python train.py --d_model=192 --n_experts=32 --experts_per_token=2 --d_shared_expert=0 --activation="swiglu" --moe_layers=[0, 1, 2, 3, 4, 5, 6, 7, 8, 9, 10] --init_std_router=0.0158 --lr_router=0.000931 --norm_eps=1e-05 --optimizer="muon_variant" --lr=0.0228 --beta1=0.95 --batch_tokens=131072
Below are experts of layer 2 (counted from 0) of a mixture-of-experts language model. Rows are named router (the router's row for the expert), gate (a neuron's input weights, with its number), up (a neuron's input weights, with its number), down (a neuron's output weights, with its number) and show model dimensions 0-191. Each number is 500 + 50 x the weight over its row's rms, rounded and kept within 0 to 999. Numbers have three digits each.
Before each expert's rows: a language model's description of what the expert responds to. This comes from a sample of Wikipedia text that the model never trained on.

# expert 8
Description: Single digits in the middle or end of long numbers such as coordinates, years, table figures and prize sums, e.g. 192-1, 55.5-9%.
router:578529498503554470456483653502596420536481430469489479609455586649538421443447511513522549517558497548521457547445564568531575462555563452456559542460458510535529445535515346506496462447543523531474452482550483528514510496508430467539523527579577538487577502499509527484399471486498471584406566500444489512477507488498447523553425396449530453501418560468456498487467598582442446555472574506560462443530418539557564502519463551472480475456517524498629483476510461549456518493476514443537491463537535534620509586519474514550546528430533507613530526508493495489557470474496482489
gate3:492442551492457418517471461599527551522560519443368520513499516586453445507579434517548460445537414511507565574477559519555503556530423570445479487540420490526475498480418418516509494430484464530536568517418466494454499467454534466546523540456506514509516437499469409460473504475484452495452562513541404506533616510467561468602382449456472582415524571494514503413538478540491547443566506505512587516436509578526509490546407538544524449565494400574554456451493436444529492532442525519620531513527596475507471587601494519485427550448575444429449489506583552514526481504496533483
up3:517426548581472418520526535566531534417604546402401508511518461573449450497438458472557494448468501438469553502434505452528516568507439464529467461513568502512514480519451471497521535496469509452407596433421482507496525545474535556608526500423505531385450461440426468449515384512561456470575558493479538539451578505556542491578486495530422597418499494465528541465439513550524597484512530535469538500468534554520505446508380546455458360596420471508557433451490570517474518588517481488564486538500565487546462452459495500464431549480627466562480497463524569544478510549454517528
down3:481519482526521473463447554469469468501507519470464497476593474539458542514496495489502543564389560514592509429553466472452565469520450547536564450486413518519528511499521484500532449510485500549492547411476442500473489477517486487545560518496470486526478487524489500494464500580511470596481487536455456405559508509456491488478598491523468479518555486572583457342533436480616620427465430557502392593412561435460424476466493520538607641549577583521412564571450569516384456496503567471504537457624469428579511438557505471574494501502403478480523540537545464513504541473465473511
gate4:498546534466468651496491451536477524521458514497479546460501549495498499472621494423410508529532370530594478530583437505577447517583434507440500482547431443481444633529486563534501512500461503568493537574519400535531513491465442547511541561537532561385541477494476385499488520451469480516541527503439505577496537516470516472430523571363537505495423499464503552549451458548520439466525414533480520475493567442503511470551547416523486591546460528486492567439559538528464449444492589604546428560468459559508569489502465591494445435449458470554448451529523491461452491462444473404
up4:461514543509542594520436491506507473490484571439538465484550469515506444438519486470456556534499446443614473456480416476462452430585564478436452516529443512509544595498547607511455459477409468530479499543490450546419498573474464482464550551599499570448479535527488500556544396530517489539479526460577495461499426481460574432465478580465519513472462404556516568460436444535444449418491476541473581415441519413478536529450417438386536467530517495541501493437476501575480440512559526561473428584442515491471535428502486558551484423390496578508441463604458504379532493556508445432
down4:495494448514519436429468402464494434435444575421537482521499584431464516549495458471530504452482508515510492426558474503493469545473523470568448430481523488494499472570528481546489546522530465681454485544487541482493476508566424517463477493501439372401514527598370513555475436400468500584498486499534513519467515522531488494486412519523552451525457478555469525431499471461470537571446534464555454474585403576388539388422508580440426539492522538554598401436595529501441520499456431534502538566617469555495539546470543406437522485461507499463503530494560520510496502495474444514
gate5:405500505511561508498481445527565528497538463512445482566457544530474456586455531545495497492528535544421490537614476570470574526586525506455493491412521545453433573440473488547390435498477543463503333514439470540503495450492541517584565513471571471590410478537446473471480454451543495495514499584569538511482503394514541408457466498523545507539537489627455508459528483524565524525469514587616510441393527440513530459561503541543527498464548412494495502494457475549475422432489420441615543532501382501410522502471520433566480425547481509540473506441449567450521520564545517438
up5:586534476471475455515551583451419468381411510486540489502494472529436567376556417490500554555539484513527477414388542442515516540447435494525528509595516463566537518540506515483583539502525402561505596474538482532535494492468515458484414439513459450432546545518565584512517546563517457532494478380475509430546518504526486577492519476519443457449567548429474492491491557544464470438578467492423521611553488491544451550405513521454509541493428538567486522492596497495523599572475568520424408486564441523573409448488485547518522517495502486442486546535575419565452465458431491593
down5:470572468548433500575506560478490481487490473470484482552551474529544558482420567564527546540575515597538467456525454455547530521475508399504539494395533467491462545539575521513418539478446492505504514562472534506531526502516474518468590522498560458536576612626488495487485417429559541448600527516556532475570488469473462562476541530482461595440545514624422456514514579535497525560501505637432546406606493472489444532485525475598511516526566495500366503461516516576477466437444493456584462512507445469425462584497529530563599410531470560523508436555474576513485516521426532525
gate6:540505485521570532444484550495458530551417517424480512487473428446506515512588497451459556464516586559600534481411513416457467526501473508507409465535483445527560516534421504526471377609499546508524528410549402487456489466549465469625537406483443434587555440472461494581474536590488480448477452522482474451401501553429508548494454548508509503525446480586566576495545543467343424544453494513543541487556517538460422486444448510541504493466611547507586511509511526549461501364472559486515461508575518518553453518439454511466413511480499501452494455477580472442507537455478451434
up6:565520460512531504479509579530505558509425531410490483512501412404520546538576526498498494502523599534583558498424476378495558479501508561575430438505498462505543517515415511523468385592511517480477488420556444493444500471554475429601514457497459443580570506432483541568542516555552445444498411523472536423358565570436523544545475536528481504523413463577550546524553517494371435544467448488557540500556497555428471499455409486535492527458578513481612499516526490544485531386494593495486469530558494573540499490456481523513456456474430473427470464463576463443506490477451468425
down6:580495492450536523546531489450553481544541530577530381497502551533513458552487480540485404463519521493532479646538551533550441589496558463530491473463461620425532455537586512493448469473550616520468476595427479452508426435539455471492533488545576499464522439473470526476542561488495492555554476479513574490497573408396592498532495424521463480333490499448462465534550482522420511413481424445534502475537548462516530522534490576468495476429453521478461565486419499491470492449485436546435484589442451505531502528424531488508504419388463609477490482606574487472532543569497541535
gate7:546591438496553522509339491517543398574472518545463524514493511543494548450504569579428421528427613427541627490399554535610552581473530501532560526489464455467527528557504518508532507469615484568558499532602459454475512516534527470413566473468478478499455521517498462522513509474491431529509407445429486517521519476417471480529455504610461516624484516407452485502498514468437455474493481525493552454483528532483493535431507520450435563516569426488489562520458515574515563520493506535585587573461455469482478473504512447548433487463603535522485579483515432632500450439460472480
up7:514510467530548612488439461532494465544462447525505593506536503551461462535442560529479499481381455467540500506530492615575456418491546447368556518543442463427533527493400488532496436542531490559511478561459440467439521479491392456445570504526455509558439501538545574526452590419541446521531458547431579565514515446507522513482484468561463500545482521549572477496516549426529395497503446511482495448460530509556509499459506562456511515550681512500422471515422506559533636428543511560533499485446453449440501432489449435561523514506517566536457584463482476505597508458382489473
down7:458378428505479574512543578521457450509530396506472548424509498469518499470428546485508508489532481526488401528517477495563525444513488490531550480473492487493458479487534569397496527528445519564539450448361558553541474537530487583413445560568483495574500563452441432616435420471536522461412583573595470537579439506531575481533526463499545472504478491597495563503423564544525590491502589424537478463528454498532483455477461448515529411559490478413474424565432478532522482486527531480431521535471544481431524518593520503509566596458560420501394391525518554440481513545445517506
gate8:603450504600507523553342434495558518512445603457522503522543533463489497387514418433486476538527519542598497451516490558418506496494469478491551473522476453535414584435446518465512522514551426458423470468540542483461520568479463499528501487354503545502502499407526500501424526508505562531484446557587429573547406555518512515452529560547582534490351464490445429500432491520515500548529435512458488385461468475494430473441467543479499551542484502453482468564536528460466478570504588524508489577440509513482459492487500505563573463417410492428516421476567473515576393533476446511
up8:412481494421497443565607519459456468492583435536468477512397408489539502552489543546573540498501488463399524582475552527498488536498571538513509553414520516485551498550492436507499439517434567582581515519510485486498469422532529499496423506726540526525522496564490505596625571523453492437530465449424520513534494492562450528539439482416420495515593511446496568468509514447469516367492536452476541539610511461434573510588539475513523526485548511512576526490474469523575526521562445515555516428469564517534475556589535482465490519525559490503415518536461551499469534466551520433
down8:362480508465538425386475613584456445520478540498457499423492480549573504574480449526423428524502447485507469591458450540463507500521499508498527608478536476534493435434520439433490573585539470531498425562538557557603526554485395467526438544485475560519573622476478447448466446521525548546522475490480496403477513456477508442445545467497587579488411473497471470580426574527433437501498549483546467487624452459526493488471533550544538477465453481526611467521541501463485536459520469504495514446458430506574504581515490474511531483585483581491513515485434552398573456528570573553
gate9:526591522548522598502534433552435459577505453515514515422422529547462445507490511500574526496465438508446563471544407493533526448493508487530525448470464425623495496495454482497470541482551552573496551466496451588508570490519444546555518581408508526470516470418493500565420551501440608470409420501458461509562470494581510497462512543550546558594504526470489509429538510499528579394390539428486482623478508584532551507488507529517485497450470507544489524425460421470413497442441573438486492421435576543606489477577543500444525476512389517497459444530496471533571487555571483392
up9:470489439431539534485596597485563538587503524474468538468542441475492448493497536605561484477383513593506547499555468448507391475522529541405565471430482513587477553485535519468501540489446504443568422544467595511568473428535415419501479535514508451510515578433453517460487499503537534470431535460497582501412461476484512364493529498506489463445451488487516494464471660528521444483618496465555541514519477473492473579574473518582549513469525548545509434541531545605514461463464453458439413466527482449589409500542458398511499446534556512392490478476486470409534448516552519521
down9:619530536540450512495466451491468418545579417526537467557485419505553545491405415414500511435531474533391451492500545532551460465525510518491480518537544475546418515500568502480475524479450487563503470473492519542504575463494473471544457550389579471385556493514494565557488522381526510586524558517478538513521480421490396475487485499532551509522445617493527541406507572538509485441522488530500534574561553486470499499376559508503466385543481534413470588384451579481430504468409499497438480523449561543505561470519411518454587521546448532573490514526494492479441499506478632559
gate10:513450492464484402600492513538542498451530382576448521536457480587485475361526570513425518485465526458498497488444564546500514409519528522487533475560549480491542592460573447501480553504493500448516556510447499527508523435473466566474497466514493510582544484577505639496437500440510570432552582428444454525497474530441391539533564554517526516449508433523515542434503538558471501532532523520518542474540521513412339478524438513531504571498489595471444438436563479509482555489510500476547505520482494521398446574516453541482520429454582478447468549558428609542527401445613576455
up10:499497484524458527560492492501514537625548450489546583490458517557459475479605588498546410518501505534516574540517577581510387451423417529540492498613532545501428520564375473474520462512431538537597527541503448524463475406482500506503567437432423572536466467484490540474449499442579604422566480502393375580426561498513422447435555522513499491455543547549500620482504529495451517510454480491442574529437514550496367486458405439551505517498480533450460484533487417490490452491503541563513552478423413498488518503512491538495510497473484525538552489461532487525550458424512440435
down10:438509461432455366528469440494495500536464518514390538461411565514472405455544497501446507419483497530635491592545466519582626456465512524483434531403554514496544562499550567493483477577493453502551474453452532474537488494448527371522493486495574550509516556592522571473543407464514480534459504448463511413530477507477463516464428474483499441483494511462499486542471502449524702481530441552501429456520469561496468493545455480494434443509541551496488530424548504368540459488435482550477522506525502471571567459410494520513504518449466465567419462438534484478419595535415489503
gate11:477404520564474494499467531564540439479508553464460520529492557376525583506516488572471502530611590448450383479547516460515573458536518559560435457560374451470568531452527445481447530437468482590483460437546497455519577485450429453548437536434560560427517518553477414503485541523467474432553394465477502468509549471542427478512466528536502547501471490556517555478511542561521532575523597477508542513483486448342510511446535524453508518410493399525534518561518479435555465530460522486459473451595606448427516498517442536446518532480421535555510564507440581474436428478533506427
up11:487608542427512519476543440465489528490452472518610513462524405615462459505531525452544481452393402619549636551396476531471442522489473425458558556440620529498420499469441556477564448457556415432525503502563512537542518516500560533453527500523420477547494460509465532490551477514492477584439553531508493558510453458423585533524462548465518479495580503431464510540512506439428500426477425492503412476512530542612475547568454469491472449585587581428456535459427451549453496530473502510488553568455437485584509541479566522539496490503565455454530501500538433525577513519525495579
down11:529444456565542502437540497471558547537577634427405508498484365568570569453541562547461478486546507521487623494475471525450570397525443519545509517539533477503499467493535580456480525527511546560458500468556340502436473520446458517544511542501438502478502415557452472544472420512505575451464388448527532610452463479600445522528474466468536472434465514427563569485612507463570429451506500499467431490466423463532499559459495433442470480510574498491572499513452501471525415470474468428446409510461561486477458567589505519464537517588515492483518484550550530535425472483443487435
gate12:600546520450377496588509458556631492509341513497509455466472540428541427525526617503431498417533464521430529538542562524457453473446461554489486471432443544469477483501523592491583552560497573535480535498508555516479463467520530456485518602547473559595462536442467516507583518639573508523546591438580528453503499488466499438521517509532456488587506590535559509456507524508523497612545564522522493557480587476554478468474458613402509523509494512437531532497515477517513512505568486490514443574595512529568523447507424526448505533516553581459545580548502508451500593481487543518
up12:591535528437397499568533437490595470518401540502526466492540532472498497490499637507452437459489469530432514520570540508434431486487472543472440482461416533436475501487544534517572573531513569466473486493490597491492427470545496484462503615541513548588491553442452532535492527648553440546472602403577548485450469474471567432569493539493493486574506571522642497428481534459466453610511567529457518502505608481568502478485468628438503506501476494503546552509509490521550469486464481528509429571558505506541474486492449503450476545547582588505520606565505516530452595487477563533
down12:563461484427488487474495467442600517517534478553446448413546461583556438530570515536515492507423505515521434560487465499451525512442494418454511526477527492567534491573506431470525526426585631443525567547422436573563489537541529570635476535484547622522462615474491512504505480449523497594470462530477512472544460489539438423565482472531466538490424557583481549540483500511507528516427433506553491540511495451594537535572509609523546464521464467422417478501483479487579478471502534547444461496484553480543373521530510430454388556548511537628526461461596518520431537455458463528
gate13:590537558522500524421560508527509547439427549544516400546471456442452517467547584477501565409450524438535598515516447595498466487447482404501513521554521608482481500545551491498494535505489499385513515449548503482448519442557449460553504439561486472543484466641523412543499502392445423552486567499420534557515566460519503429404505533447395400538522582484461467493439413489528473520633462486454497543495497560526432428468520478531666454500516593505530485516465509449523496497485458526404481490478572512436486538506486469461536423540485452475432541433472543505514487495531438519
up13:549481400556485481435445577444557477471471444476543510519469585579493468467501447510455503533568553542416474533566530429451535558535554537546487420422458426535468502424478412533505501495462505568472466413448533586524535522493518551524514532593473561409554548413516575506415512583534520502452465502596484505526488516549427607427540503414473540495551497495493540456598480521470368584500525488556493448546514494578514467559477570541464417534471415566464546462513426498475490459481601460576568546522511470597454498525547532580431461424561527501468502536538495456488477548498569608
down13:564444572531445528514514526556392472466463519494455460435579497487487586546504478465482480466470438461493506432469425592531419442475462512555533638576493617450617558509502583482577482463522516499467427525511509409470512456479481529509538507474525459623494403589528426489521440397539526555599502502448472462459451419416566475504416370504591445501505489571541487488485534470548556565571522495470513479508556523564439560471414402529537518533518486557494493475462543520489479568481508469493451474580441493498537535435549447532481547572448529498606478501539566526427535488504553491